Weights of a small mixture-of-experts language model, trained from scratch on English Wikipedia: 40 experts in each of 11 layers.
Below are experts of layer 9 (counted from 0) of a mixture-of-experts language model. Rows are named router (the router's row for the expert), gate (a neuron's input weights, with its number), up (a neuron's input weights, with its number), down (a neuron's output weights, with its number) and show model dimensions 0-127. Each number is 200 + 20 x the weight over its row's rms, rounded and kept within 0 to 999.
After each expert's rows: "comes after" lists some tokens at least twice as common just before its tokens as in all text; "gets" lists some tokens that make up at least twice as much of what it gets as of all text. This comes from a sample of Wikipedia text that the model never trained on. Tokens count by the router's weight.

# expert 29
router,227,187,196,192,214,203,195,205,226,223,208,192,233,213,175,188,199,200,181,193,170,192,181,180,220,154,210,187,193,182,176,187,209,205,148,179,218,208,169,194,184,193,205,185,185,216,247,232,224,153,196,199,181,217,175,227,200,185,167,210,212,185,177,176,196,223,184,191,205,200,213,262,202,213,231,199,196,200,208,205,160,213,185,213,214,207,201,193,214,207,183,185,166,228,192,186,212,221,194,217,172,221,193,239,144,201,205,193,193,207,190,221,207,201,232,193,203,225,199,231,219,209,214,167,186,209,197,201
gate5,219,199,195,223,213,214,178,220,231,219,156,199,176,201,248,175,176,203,193,168,165,185,200,213,173,242,226,200,146,195,211,228,186,191,181,225,207,212,214,173,203,200,177,210,244,200,188,203,192,203,220,194,166,204,205,224,220,212,198,196,224,213,204,187,172,187,198,214,200,169,199,186,222,214,202,221,214,203,179,212,158,207,206,197,206,204,206,209,207,210,204,153,218,223,183,188,216,200,177,196,203,245,186,220,205,220,166,192,202,199,195,219,229,199,222,190,178,163,176,158,215,224,219,194,183,190,195,184
up5,176,223,203,204,227,239,174,220,199,215,235,208,160,199,222,169,176,176,232,185,172,179,178,203,205,218,194,216,175,189,211,173,198,195,186,226,187,173,199,166,155,216,184,205,186,200,250,209,210,191,234,203,213,213,182,183,205,204,212,196,164,212,209,204,211,222,220,178,247,202,224,192,222,172,197,233,219,196,196,219,195,216,173,183,208,208,204,183,247,145,208,183,175,202,182,209,183,177,208,175,224,221,174,223,217,190,191,209,212,184,213,212,201,215,188,208,189,208,217,199,199,203,212,186,225,200,216,179
down5,208,207,243,191,207,184,215,176,188,210,168,169,206,220,209,192,203,226,197,214,235,212,177,178,184,195,186,193,189,200,215,224,210,212,160,158,197,210,183,168,168,192,185,205,190,194,210,233,195,223,209,210,190,197,238,187,225,176,200,249,195,174,183,188,159,228,189,177,147,195,203,202,219,225,213,184,228,196,182,218,198,172,229,216,222,235,193,206,198,212,206,246,183,231,202,190,218,196,198,205,179,214,217,206,190,219,190,198,188,187,164,189,215,241,187,205,185,198,223,194,217,183,223,174,181,175,204,189
comes after: " of", " in", " the", " to", " with", " a"
gets: " the", " a", " his", "'s", " The", " s"

# expert 30
router,235,223,184,195,179,196,207,213,200,201,177,230,222,167,220,188,165,193,193,184,208,195,215,238,136,212,210,193,186,213,201,188,191,205,191,166,206,187,174,202,191,203,218,198,193,193,202,156,189,194,208,164,171,180,207,194,150,181,204,208,209,182,203,209,216,209,216,235,210,219,186,189,173,226,187,217,196,190,221,180,190,214,218,248,192,210,214,226,207,225,171,184,195,200,203,174,187,237,206,221,190,182,213,210,186,187,201,169,170,192,181,238,197,204,238,229,198,205,189,198,214,212,181,174,163,221,160,199
gate5,181,193,201,231,217,200,222,172,218,207,150,194,188,189,212,194,167,202,236,204,214,171,197,178,201,200,216,186,209,194,207,158,201,194,200,200,206,209,200,179,194,220,190,189,159,220,209,194,196,243,195,213,220,212,226,216,193,196,198,176,181,179,185,250,231,204,221,220,205,181,200,178,199,183,184,195,166,184,213,239,162,225,175,179,188,190,225,230,196,170,244,215,152,210,198,194,204,197,202,195,190,237,239,154,191,208,216,181,205,181,200,197,195,221,217,185,205,228,228,190,229,206,185,191,195,184,188,195
up5,163,182,161,166,210,243,185,210,194,233,180,182,184,214,164,193,207,211,184,190,223,189,199,184,229,189,212,223,221,220,179,198,208,223,189,214,179,229,176,212,209,169,226,212,185,181,204,212,187,190,197,215,190,188,202,209,196,200,228,177,215,182,167,193,195,168,173,205,204,180,179,170,220,210,210,219,182,222,189,173,221,220,221,203,207,215,203,206,196,183,168,226,258,217,218,207,186,198,164,211,220,211,209,210,198,202,204,214,245,178,225,174,204,220,205,172,172,177,214,235,191,226,205,235,211,198,184,174
down5,176,192,202,216,196,211,192,197,202,175,203,216,138,213,185,214,203,198,216,172,208,199,189,206,209,195,175,210,215,232,185,192,194,202,206,192,204,171,187,215,210,204,193,185,238,191,234,214,220,249,197,212,182,206,195,190,196,234,206,214,222,193,200,200,195,242,204,219,198,168,226,168,220,233,241,173,182,214,217,182,190,266,238,201,225,182,172,163,173,213,178,163,180,198,189,193,213,186,213,192,228,198,179,226,215,199,208,198,199,194,213,160,182,179,196,191,166,212,202,201,164,184,208,188,210,204,194,209
comes after: "\n", " ", " as", "\"", " on", " by"
gets: " |", " the", "|", "-", ":", " a"

# expert 15
router,233,196,168,216,225,179,215,190,221,223,185,197,205,209,224,181,158,223,197,166,230,199,200,202,164,203,216,186,208,186,179,196,178,161,211,197,241,188,198,193,202,159,202,182,166,208,197,144,204,218,223,225,198,201,212,202,217,197,191,206,208,202,194,266,234,215,218,187,188,198,173,182,242,216,191,223,191,201,205,193,199,197,184,207,191,217,212,230,188,211,236,209,195,179,202,180,198,228,202,196,195,190,197,158,226,225,206,176,188,200,186,221,188,210,158,213,182,209,216,223,234,204,211,176,175,213,194,202
gate9,177,224,202,201,215,195,200,222,171,224,183,229,260,209,165,209,204,197,184,214,203,201,185,162,220,189,196,197,191,182,214,200,229,241,194,183,211,158,202,167,184,207,204,207,208,177,165,215,186,205,225,175,234,169,207,221,203,265,203,212,192,182,213,210,197,217,176,207,206,203,206,223,197,205,216,180,190,182,166,193,211,196,198,192,186,199,201,160,160,191,203,209,215,195,207,198,235,177,183,212,214,182,215,182,238,191,176,201,214,188,201,209,202,136,199,183,200,182,187,213,229,193,212,199,208,222,229,192
up9,240,198,182,236,169,198,166,212,241,185,186,227,212,218,200,212,186,167,212,190,194,194,229,217,163,188,208,200,188,170,197,206,230,220,196,239,197,233,175,175,256,209,208,191,196,195,201,184,177,214,164,176,189,187,206,209,199,211,202,212,174,157,225,211,208,222,215,199,202,202,232,238,190,219,199,226,187,168,203,176,204,186,184,197,206,189,217,212,213,215,193,226,183,217,162,183,198,193,182,192,209,178,210,202,190,189,211,188,182,199,223,202,150,179,217,218,203,200,201,184,231,177,201,181,212,159,190,230
down9,190,198,192,202,226,217,196,167,184,183,210,208,188,197,202,193,214,188,187,189,186,224,189,187,177,196,211,184,225,201,199,179,195,193,183,191,221,212,209,198,176,174,164,185,230,181,218,181,194,233,210,198,155,235,182,207,187,215,222,227,225,198,181,181,185,184,169,224,185,177,177,186,196,205,216,196,199,228,173,198,210,221,236,227,176,230,173,218,175,227,180,200,222,203,223,179,242,231,182,169,214,213,235,165,221,217,176,221,223,176,197,218,219,219,222,186,203,179,187,209,256,201,182,181,183,195,219,222
comes after: "\n", " ", " 0", " 1", ")", " 2"
gets: " |", "|", "-", ".", ":", ";"

# expert 35
router,160,208,185,185,209,170,204,205,239,223,174,184,222,202,183,227,172,190,216,227,183,191,200,185,204,218,204,228,176,180,201,185,191,220,249,188,208,209,182,214,203,196,204,218,226,150,209,201,187,190,216,187,222,181,179,179,179,184,180,172,197,177,187,188,186,203,197,231,204,204,189,184,183,181,185,230,176,223,237,186,218,234,208,189,198,192,247,202,234,203,218,229,227,211,209,182,204,217,199,201,213,204,200,173,171,189,210,230,206,193,209,182,181,180,176,158,185,196,226,204,191,138,213,211,192,192,221,210
gate14,201,202,236,192,190,179,196,163,202,190,201,187,178,193,171,168,206,189,196,190,220,207,203,164,189,188,198,184,209,189,195,146,196,179,222,178,201,222,187,217,197,185,191,196,222,201,193,182,178,220,202,189,183,193,195,203,181,217,227,212,210,172,196,192,214,185,221,188,204,187,262,200,224,193,238,193,191,191,197,186,207,230,219,233,197,219,193,227,223,205,242,170,207,230,238,167,201,165,188,207,191,247,197,190,186,187,168,210,181,199,211,218,183,202,224,207,203,235,230,203,168,198,194,172,231,159,223,186
up14,167,189,173,184,203,230,224,180,213,223,222,194,210,182,216,203,181,223,221,227,168,192,180,207,219,199,210,163,165,225,194,210,197,189,195,173,219,190,197,211,193,197,175,236,203,205,188,223,195,177,173,220,216,184,192,235,199,215,190,200,183,217,232,220,209,212,202,224,236,193,203,192,220,172,208,222,193,155,235,194,191,215,245,216,189,191,163,194,198,167,158,196,203,216,217,202,161,203,176,169,189,186,204,166,186,190,215,222,229,186,209,222,206,228,190,235,204,200,199,183,193,230,180,204,159,194,180,196
down14,188,159,196,206,176,211,239,232,233,214,190,232,218,187,195,211,173,222,175,181,172,201,208,244,197,167,200,205,242,193,144,190,234,214,209,176,214,196,206,189,223,207,217,202,198,203,194,206,223,216,209,229,223,206,219,171,210,199,213,207,164,163,219,224,200,216,191,187,210,178,184,200,189,178,211,205,188,212,219,204,198,192,189,214,195,219,157,182,203,201,210,242,182,210,189,229,192,193,190,204,218,179,187,234,159,207,193,173,190,218,173,167,175,229,165,210,202,195,208,184,180,200,207,202,228,192,221,185
comes after: "\n", " (", "==", ")", " \"", " =="
gets: "\n", " (", " M", " \"", " ", " E"

# expert 31
router,219,182,181,220,204,187,207,189,160,226,191,216,218,176,204,212,178,220,210,217,204,213,207,220,181,236,233,225,180,171,150,166,171,167,194,205,250,226,206,195,205,252,188,183,190,193,208,195,193,204,207,190,171,181,178,197,221,181,186,185,211,212,208,253,204,168,160,192,186,169,160,162,221,200,202,199,196,187,222,197,221,217,221,222,196,203,198,209,166,202,236,199,215,206,194,212,177,208,210,206,182,196,196,184,204,211,186,196,173,197,202,220,219,221,190,205,172,191,190,227,207,168,217,195,193,214,185,224
gate10,182,211,207,205,168,207,196,201,238,205,214,210,197,190,176,179,212,231,233,202,199,189,184,219,187,183,169,206,157,234,179,209,190,201,163,189,221,163,155,190,184,210,219,191,216,178,199,191,204,191,202,193,234,208,207,186,223,215,187,174,181,218,199,235,203,233,181,222,176,185,217,161,206,199,214,216,231,209,214,173,182,227,199,201,166,203,209,201,202,232,227,236,198,208,165,188,211,190,183,177,212,180,204,190,227,209,212,169,237,223,188,205,189,212,181,217,206,181,200,170,211,210,237,207,205,232,158,183
up10,178,174,223,187,194,183,165,193,206,183,201,185,209,221,216,164,203,203,188,238,177,202,227,229,142,210,232,198,183,203,208,215,227,195,172,189,190,200,179,253,212,196,189,216,224,195,241,181,209,206,206,216,176,170,193,215,174,200,182,216,209,209,241,205,201,207,220,206,181,211,177,196,204,201,215,237,162,159,216,216,188,209,177,189,170,212,189,218,222,191,182,214,200,221,205,190,180,210,189,183,181,183,205,206,195,199,187,223,203,160,184,206,236,201,215,215,199,224,179,203,190,190,184,232,236,187,184,243
down10,238,183,215,181,200,185,195,222,229,203,212,219,228,174,196,211,180,227,187,208,170,201,208,211,225,200,190,191,214,215,169,230,185,162,179,182,202,205,218,190,190,216,204,191,160,212,193,224,180,196,196,176,210,209,201,220,196,175,191,219,264,204,190,220,190,205,200,186,219,167,177,212,220,215,199,179,172,179,222,227,187,127,197,184,209,198,198,184,188,203,193,186,186,195,175,203,187,227,207,239,185,161,181,201,236,189,222,233,204,210,202,220,224,205,185,173,205,220,213,200,205,190,209,221,188,178,231,167
comes after: " |", " 0", " 1", "|", " ", " 3"
gets: " |", ",", ":", "|", " and", ";"

# expert 0
router,204,204,156,253,175,230,199,195,200,193,183,213,190,208,233,234,220,182,207,177,224,210,188,225,191,203,173,185,194,207,182,223,194,212,228,201,194,211,190,219,199,183,201,198,208,159,196,184,186,189,216,194,217,205,195,195,213,186,196,148,183,207,203,223,198,232,155,209,206,197,180,199,219,177,175,188,157,202,205,196,182,168,191,206,225,211,223,237,209,192,219,214,213,182,196,244,216,186,207,164,189,207,186,214,235,208,207,240,203,182,239,202,217,193,173,206,244,184,214,190,221,176,183,211,169,198,172,193
gate23,190,211,220,188,207,194,186,181,198,216,200,227,189,224,208,199,232,239,198,200,157,198,203,188,160,196,196,203,225,180,213,197,228,225,193,229,197,182,175,187,206,207,217,207,224,204,214,229,220,223,187,200,210,170,172,177,203,216,218,244,169,196,202,169,186,182,191,211,194,221,210,217,188,216,171,189,207,180,189,217,185,176,238,201,201,207,156,190,182,163,216,214,195,162,182,218,215,230,200,178,227,187,219,198,191,191,167,208,189,186,179,211,161,168,224,228,177,205,221,238,206,205,213,212,176,161,208,231
up23,206,210,192,195,198,198,206,192,203,206,201,212,205,187,196,213,228,177,199,210,197,195,180,258,220,186,213,189,217,194,233,217,182,200,219,169,203,220,180,191,184,215,171,165,210,172,233,192,163,189,197,198,183,208,208,217,213,223,168,158,173,198,164,225,174,210,191,168,230,177,199,229,212,188,201,204,171,214,209,175,200,179,166,194,187,205,229,210,223,197,236,226,202,201,232,218,247,204,196,186,196,155,193,217,175,217,179,218,194,209,221,222,208,207,204,232,216,188,183,179,246,200,161,194,196,184,206,185
down23,206,185,203,185,233,172,203,178,185,252,220,196,210,194,218,175,186,195,243,196,150,213,191,202,194,195,222,170,210,190,218,201,223,205,231,206,191,205,186,195,212,241,167,212,201,181,226,193,194,199,202,177,180,206,199,193,226,200,223,233,167,195,196,194,190,184,212,202,250,167,215,209,214,192,191,181,191,201,171,230,209,225,203,187,223,205,190,190,223,200,179,218,162,225,187,190,207,220,155,176,236,200,189,197,200,162,186,185,212,172,228,191,207,186,199,176,189,167,188,235,198,212,214,222,175,218,226,197
comes after: "\n", ".", " ", "==", ")", "==="
gets: " |", "\n", ".", ")", "==", "==="

# expert 28
router,191,188,224,215,254,180,218,211,219,202,201,206,216,217,217,241,166,223,213,189,188,203,218,206,210,185,192,168,185,222,182,199,164,199,204,172,220,214,208,192,215,222,182,191,164,222,184,216,187,214,186,215,168,242,186,223,206,200,227,208,175,176,170,223,211,164,186,198,234,219,211,192,195,217,211,191,192,189,229,195,176,198,193,201,198,222,230,219,202,208,160,205,236,200,173,189,186,187,197,165,179,200,201,208,184,203,203,183,234,240,190,167,212,223,174,170,212,188,225,192,211,236,170,191,207,170,196,192
gate6,191,174,198,194,209,202,225,207,167,210,211,169,197,217,194,224,193,182,245,171,189,206,243,181,203,226,234,199,159,200,222,211,219,238,248,199,161,196,210,192,186,206,192,207,202,224,194,215,188,202,216,220,203,173,160,155,180,183,222,197,190,220,228,186,206,211,213,161,222,201,181,159,180,203,202,221,207,186,208,191,187,223,185,206,175,197,173,173,204,234,193,219,194,190,180,218,200,211,214,195,209,223,186,218,198,190,183,248,197,182,221,210,218,193,205,173,181,237,209,205,213,176,209,186,228,167,192,197
up6,188,177,202,190,227,223,168,253,226,226,191,192,178,215,209,200,184,198,205,208,208,227,142,195,223,207,190,195,203,184,183,202,221,191,193,202,196,205,209,190,184,220,178,185,208,204,182,249,219,208,187,203,207,214,187,193,226,241,214,191,185,153,180,200,203,225,200,192,213,210,200,176,186,211,199,166,211,211,198,175,197,188,162,181,194,205,197,195,184,189,189,181,253,205,227,183,168,201,189,226,182,258,228,170,173,195,203,162,245,210,190,199,210,216,198,201,214,182,175,209,203,227,215,213,190,199,188,223
down6,216,236,197,211,192,210,198,201,193,198,218,215,201,172,223,167,207,214,206,215,189,172,203,218,161,192,231,209,212,198,231,192,204,205,201,199,194,203,223,146,177,209,206,239,203,189,205,207,163,210,174,179,202,222,201,200,214,146,217,186,195,184,203,208,209,184,226,202,172,191,200,216,212,224,171,166,190,203,192,195,202,185,218,170,210,170,204,182,162,196,212,196,221,195,233,160,225,187,175,224,204,213,187,218,198,222,176,183,185,172,226,203,209,190,202,219,223,220,161,211,236,152,202,212,217,246,206,212
comes after: "\n", " |", " ", " MPC", "%", "°"
gets: " |", "\n", " the", "|", "-", " ·"

# expert 34
router,166,211,178,172,217,212,235,185,229,228,170,165,211,172,174,182,181,215,207,188,237,193,194,189,230,177,166,205,192,177,193,177,210,215,209,189,195,215,204,197,177,198,178,205,192,220,208,212,199,192,191,200,237,204,213,189,176,180,169,193,199,168,191,221,217,188,192,227,203,172,192,179,194,186,185,194,180,225,227,203,214,208,191,164,204,195,238,249,211,198,214,222,197,217,189,232,227,207,192,201,218,203,199,207,176,199,177,226,220,187,198,211,162,156,198,140,178,227,187,201,219,198,219,182,216,223,191,215
gate11,197,185,216,226,219,181,231,192,196,212,181,207,198,185,222,190,198,168,211,177,242,207,227,209,229,206,209,184,213,179,192,160,176,165,209,176,197,165,201,206,217,165,189,205,190,168,193,192,209,222,229,230,211,231,159,190,202,208,214,229,220,221,191,200,211,200,183,149,214,201,203,223,203,223,181,176,179,213,228,170,200,220,213,178,180,169,188,186,168,216,208,188,202,197,217,175,195,201,213,216,213,162,235,181,195,175,206,189,196,216,214,217,191,184,187,220,206,203,181,195,234,176,212,230,231,236,202,168
up11,215,214,210,185,184,220,191,172,217,233,183,179,176,202,196,169,224,227,196,208,196,193,212,194,214,208,173,235,208,202,195,227,177,227,210,205,211,199,186,182,195,227,171,223,221,171,206,199,171,169,176,199,202,180,244,178,184,187,173,224,242,179,180,214,147,230,202,211,224,218,212,178,223,181,216,179,212,201,225,216,191,222,218,203,215,187,203,229,210,230,190,188,193,163,187,194,213,219,193,185,139,177,200,211,198,193,194,184,220,220,221,207,210,215,194,186,228,219,163,183,183,204,193,217,179,212,177,181
down11,213,200,184,232,230,173,197,164,184,211,204,197,196,192,184,180,228,176,195,202,179,196,192,221,180,222,219,219,206,224,182,192,217,222,200,199,187,182,244,173,200,191,208,185,212,184,197,186,184,216,197,145,182,195,204,203,189,213,243,216,219,196,179,206,233,165,176,233,148,248,169,217,182,159,171,181,212,225,188,227,210,182,186,201,262,183,212,196,201,189,199,208,175,211,196,202,219,220,218,167,186,217,184,220,217,182,205,202,200,211,195,198,177,189,208,205,212,223,173,206,199,211,197,193,195,210,206,234
comes after: "\n", ".", " |", ")", "==", " ="
gets: "\n", " (", " R", " L", " H", " S"

# expert 13
router,179,205,198,190,227,198,169,184,201,223,217,187,159,176,210,151,229,225,187,214,208,218,180,187,217,187,163,185,208,206,150,195,174,181,187,205,205,178,172,220,207,212,187,214,213,194,181,151,202,222,194,212,223,188,199,203,250,188,218,199,213,215,239,183,206,196,204,209,191,196,197,193,239,217,226,177,222,213,192,201,233,201,174,163,161,193,197,201,195,196,208,194,201,180,220,195,231,205,200,221,187,170,205,179,217,252,209,168,207,190,204,180,230,224,212,179,175,219,210,231,203,221,194,205,201,207,211,221
gate10,201,191,209,213,181,197,172,221,214,198,238,201,196,239,186,179,170,221,234,170,198,230,181,211,220,191,181,222,162,189,179,235,175,199,200,224,192,186,205,210,189,200,190,205,217,210,181,192,212,195,223,175,188,239,190,217,150,218,204,207,243,175,184,217,204,197,185,175,218,209,188,177,211,181,182,228,187,196,217,237,218,224,153,197,213,182,174,200,196,173,220,204,204,211,163,204,207,155,217,214,208,180,202,228,209,200,205,226,163,207,188,173,212,200,199,171,205,217,214,211,184,223,218,201,201,246,192,190
up10,173,180,182,210,194,184,176,201,220,191,184,220,216,187,174,186,172,171,204,209,202,145,178,214,187,183,232,224,201,198,205,195,197,191,210,211,155,199,230,175,196,205,209,210,223,203,214,187,224,194,193,154,226,214,218,233,196,188,223,187,202,184,209,181,202,214,210,194,194,202,222,214,187,171,205,236,209,177,189,189,185,198,209,219,228,194,187,202,250,226,207,222,197,202,172,230,214,227,186,210,202,218,203,225,218,157,220,198,173,213,170,238,223,200,215,185,157,173,230,169,194,168,199,198,215,223,217,183
down10,178,222,161,198,232,169,203,164,187,225,229,188,179,159,221,203,206,206,219,165,208,217,190,208,206,171,176,196,202,193,182,220,202,187,182,187,205,216,188,149,186,210,209,223,216,206,200,214,216,235,212,197,183,170,178,201,207,201,190,237,170,193,208,220,193,205,206,229,200,220,209,191,222,240,192,177,194,212,204,191,199,239,194,187,229,222,236,172,201,205,203,224,233,227,179,175,177,192,217,227,216,174,191,216,171,208,183,179,206,218,208,177,194,204,223,183,207,196,209,171,181,205,169,225,182,157,224,218
comes after: " |", " 0", "|", ";", " 1", " 2"
gets: " |", " ", " 0", "–", " 1", " 2"

# expert 27
router,151,221,175,175,191,207,220,160,204,228,187,177,198,177,156,172,213,238,211,217,209,189,181,188,208,214,189,217,183,205,188,187,226,213,248,207,210,171,204,218,188,210,191,206,213,232,196,185,213,205,229,201,214,198,195,207,202,165,168,185,205,192,212,180,190,186,189,198,194,190,206,173,191,166,191,180,193,203,203,193,190,226,206,209,199,189,243,219,212,185,240,260,195,221,186,204,216,211,187,197,219,170,216,214,215,223,190,194,218,162,168,225,190,225,175,155,181,192,207,223,209,196,179,208,230,217,210,200
gate9,199,228,202,195,203,170,199,211,181,164,208,232,169,196,192,182,209,184,191,182,208,237,172,228,222,180,224,228,204,196,223,189,210,175,222,157,202,190,203,190,212,213,194,181,219,181,218,214,193,164,200,192,193,207,206,209,203,191,157,228,189,176,222,197,159,214,227,162,186,182,223,178,215,207,181,195,220,165,198,219,169,189,214,191,217,156,209,198,207,180,235,236,210,211,168,230,208,192,229,192,206,187,177,225,202,191,212,213,243,226,198,192,169,196,204,192,212,193,186,212,230,240,215,199,192,222,219,198
up9,207,232,217,209,223,208,222,183,176,213,214,189,183,171,205,213,178,203,213,189,198,206,180,230,185,180,177,170,194,191,194,193,181,189,177,188,218,156,216,233,181,188,238,191,187,207,178,210,232,204,200,234,209,207,201,214,208,206,168,152,235,231,176,184,197,193,193,234,195,198,186,186,209,183,200,200,174,197,199,283,194,199,186,177,191,217,198,213,162,220,208,225,177,180,201,187,197,226,197,189,223,187,200,204,204,192,204,232,196,236,228,197,208,190,195,181,206,199,178,211,233,238,192,206,164,184,180,189
down9,203,180,196,215,202,200,199,191,213,181,189,165,189,205,223,210,210,202,202,215,225,223,221,218,194,218,230,190,221,192,217,172,195,199,206,209,215,227,235,209,200,218,211,247,231,206,200,184,209,187,180,208,211,171,210,178,208,204,190,176,202,198,164,205,143,213,224,208,215,202,195,191,216,199,165,235,205,232,161,181,192,224,192,172,189,194,172,214,177,178,216,203,223,183,196,159,208,183,178,185,214,195,165,205,179,201,189,208,226,159,240,229,200,226,209,204,172,143,196,198,184,214,187,217,214,167,205,217
comes after: " |", " (", ":", "|", ";", " \""
gets: "\n", "–", " M", "-", " R", " H"

# expert 36
router,184,216,201,199,227,221,231,198,177,222,190,215,217,210,196,191,149,198,197,223,181,172,198,187,206,196,195,235,165,175,148,192,188,166,209,179,248,220,162,223,183,207,199,160,211,203,182,183,200,222,240,196,211,197,236,218,214,193,187,196,227,188,203,192,224,182,197,210,166,183,226,190,251,187,217,194,159,212,214,189,215,200,196,167,207,195,202,189,188,193,201,214,170,221,189,213,215,216,183,212,239,170,187,200,168,180,207,208,212,174,184,207,190,198,207,217,188,208,208,226,181,197,218,230,188,200,203,226
gate2,260,214,182,195,199,185,197,207,249,193,174,202,216,154,217,161,212,193,211,209,199,192,197,220,207,220,192,193,203,156,203,179,146,169,160,193,169,198,213,224,246,168,210,173,194,205,187,179,207,226,192,205,215,199,234,210,197,217,205,219,227,189,191,201,185,191,226,192,209,203,212,190,199,189,215,234,199,203,187,193,198,216,180,181,195,209,204,197,190,163,188,190,211,170,190,181,215,226,171,232,195,204,236,204,189,169,190,185,241,206,192,204,204,187,178,214,184,195,220,208,196,204,191,195,221,208,169,243
up2,189,226,183,196,201,184,221,206,174,210,163,187,214,180,193,198,198,220,173,212,216,165,194,181,184,164,216,212,170,180,209,176,220,183,178,212,199,177,220,217,227,194,168,172,213,253,233,219,188,211,174,224,164,213,208,204,191,182,210,172,231,202,198,165,182,204,225,179,229,201,213,179,185,221,246,216,204,184,204,173,158,207,218,227,195,179,193,208,193,219,182,215,214,206,172,185,204,181,205,162,175,211,209,214,213,209,206,219,205,220,198,203,214,206,193,169,235,199,211,197,228,233,198,200,222,181,201,240
down2,222,201,211,182,190,197,176,255,209,202,176,259,211,208,233,178,174,191,176,157,210,184,214,234,201,182,179,208,192,195,200,210,173,176,202,208,202,197,212,211,182,174,196,219,170,218,189,189,180,196,188,178,202,220,184,210,196,197,203,179,175,187,220,180,242,196,228,183,193,189,209,191,239,184,205,209,196,199,175,221,213,164,196,166,213,180,181,164,226,216,235,182,209,201,221,183,189,224,245,240,195,243,210,171,187,215,200,219,203,196,219,179,211,180,205,226,199,174,190,197,190,228,197,215,202,201,195,215
comes after: " |", " (", "–", "|", " 1", " U"
gets: "\n", "–", "-", " in", " (", " 19"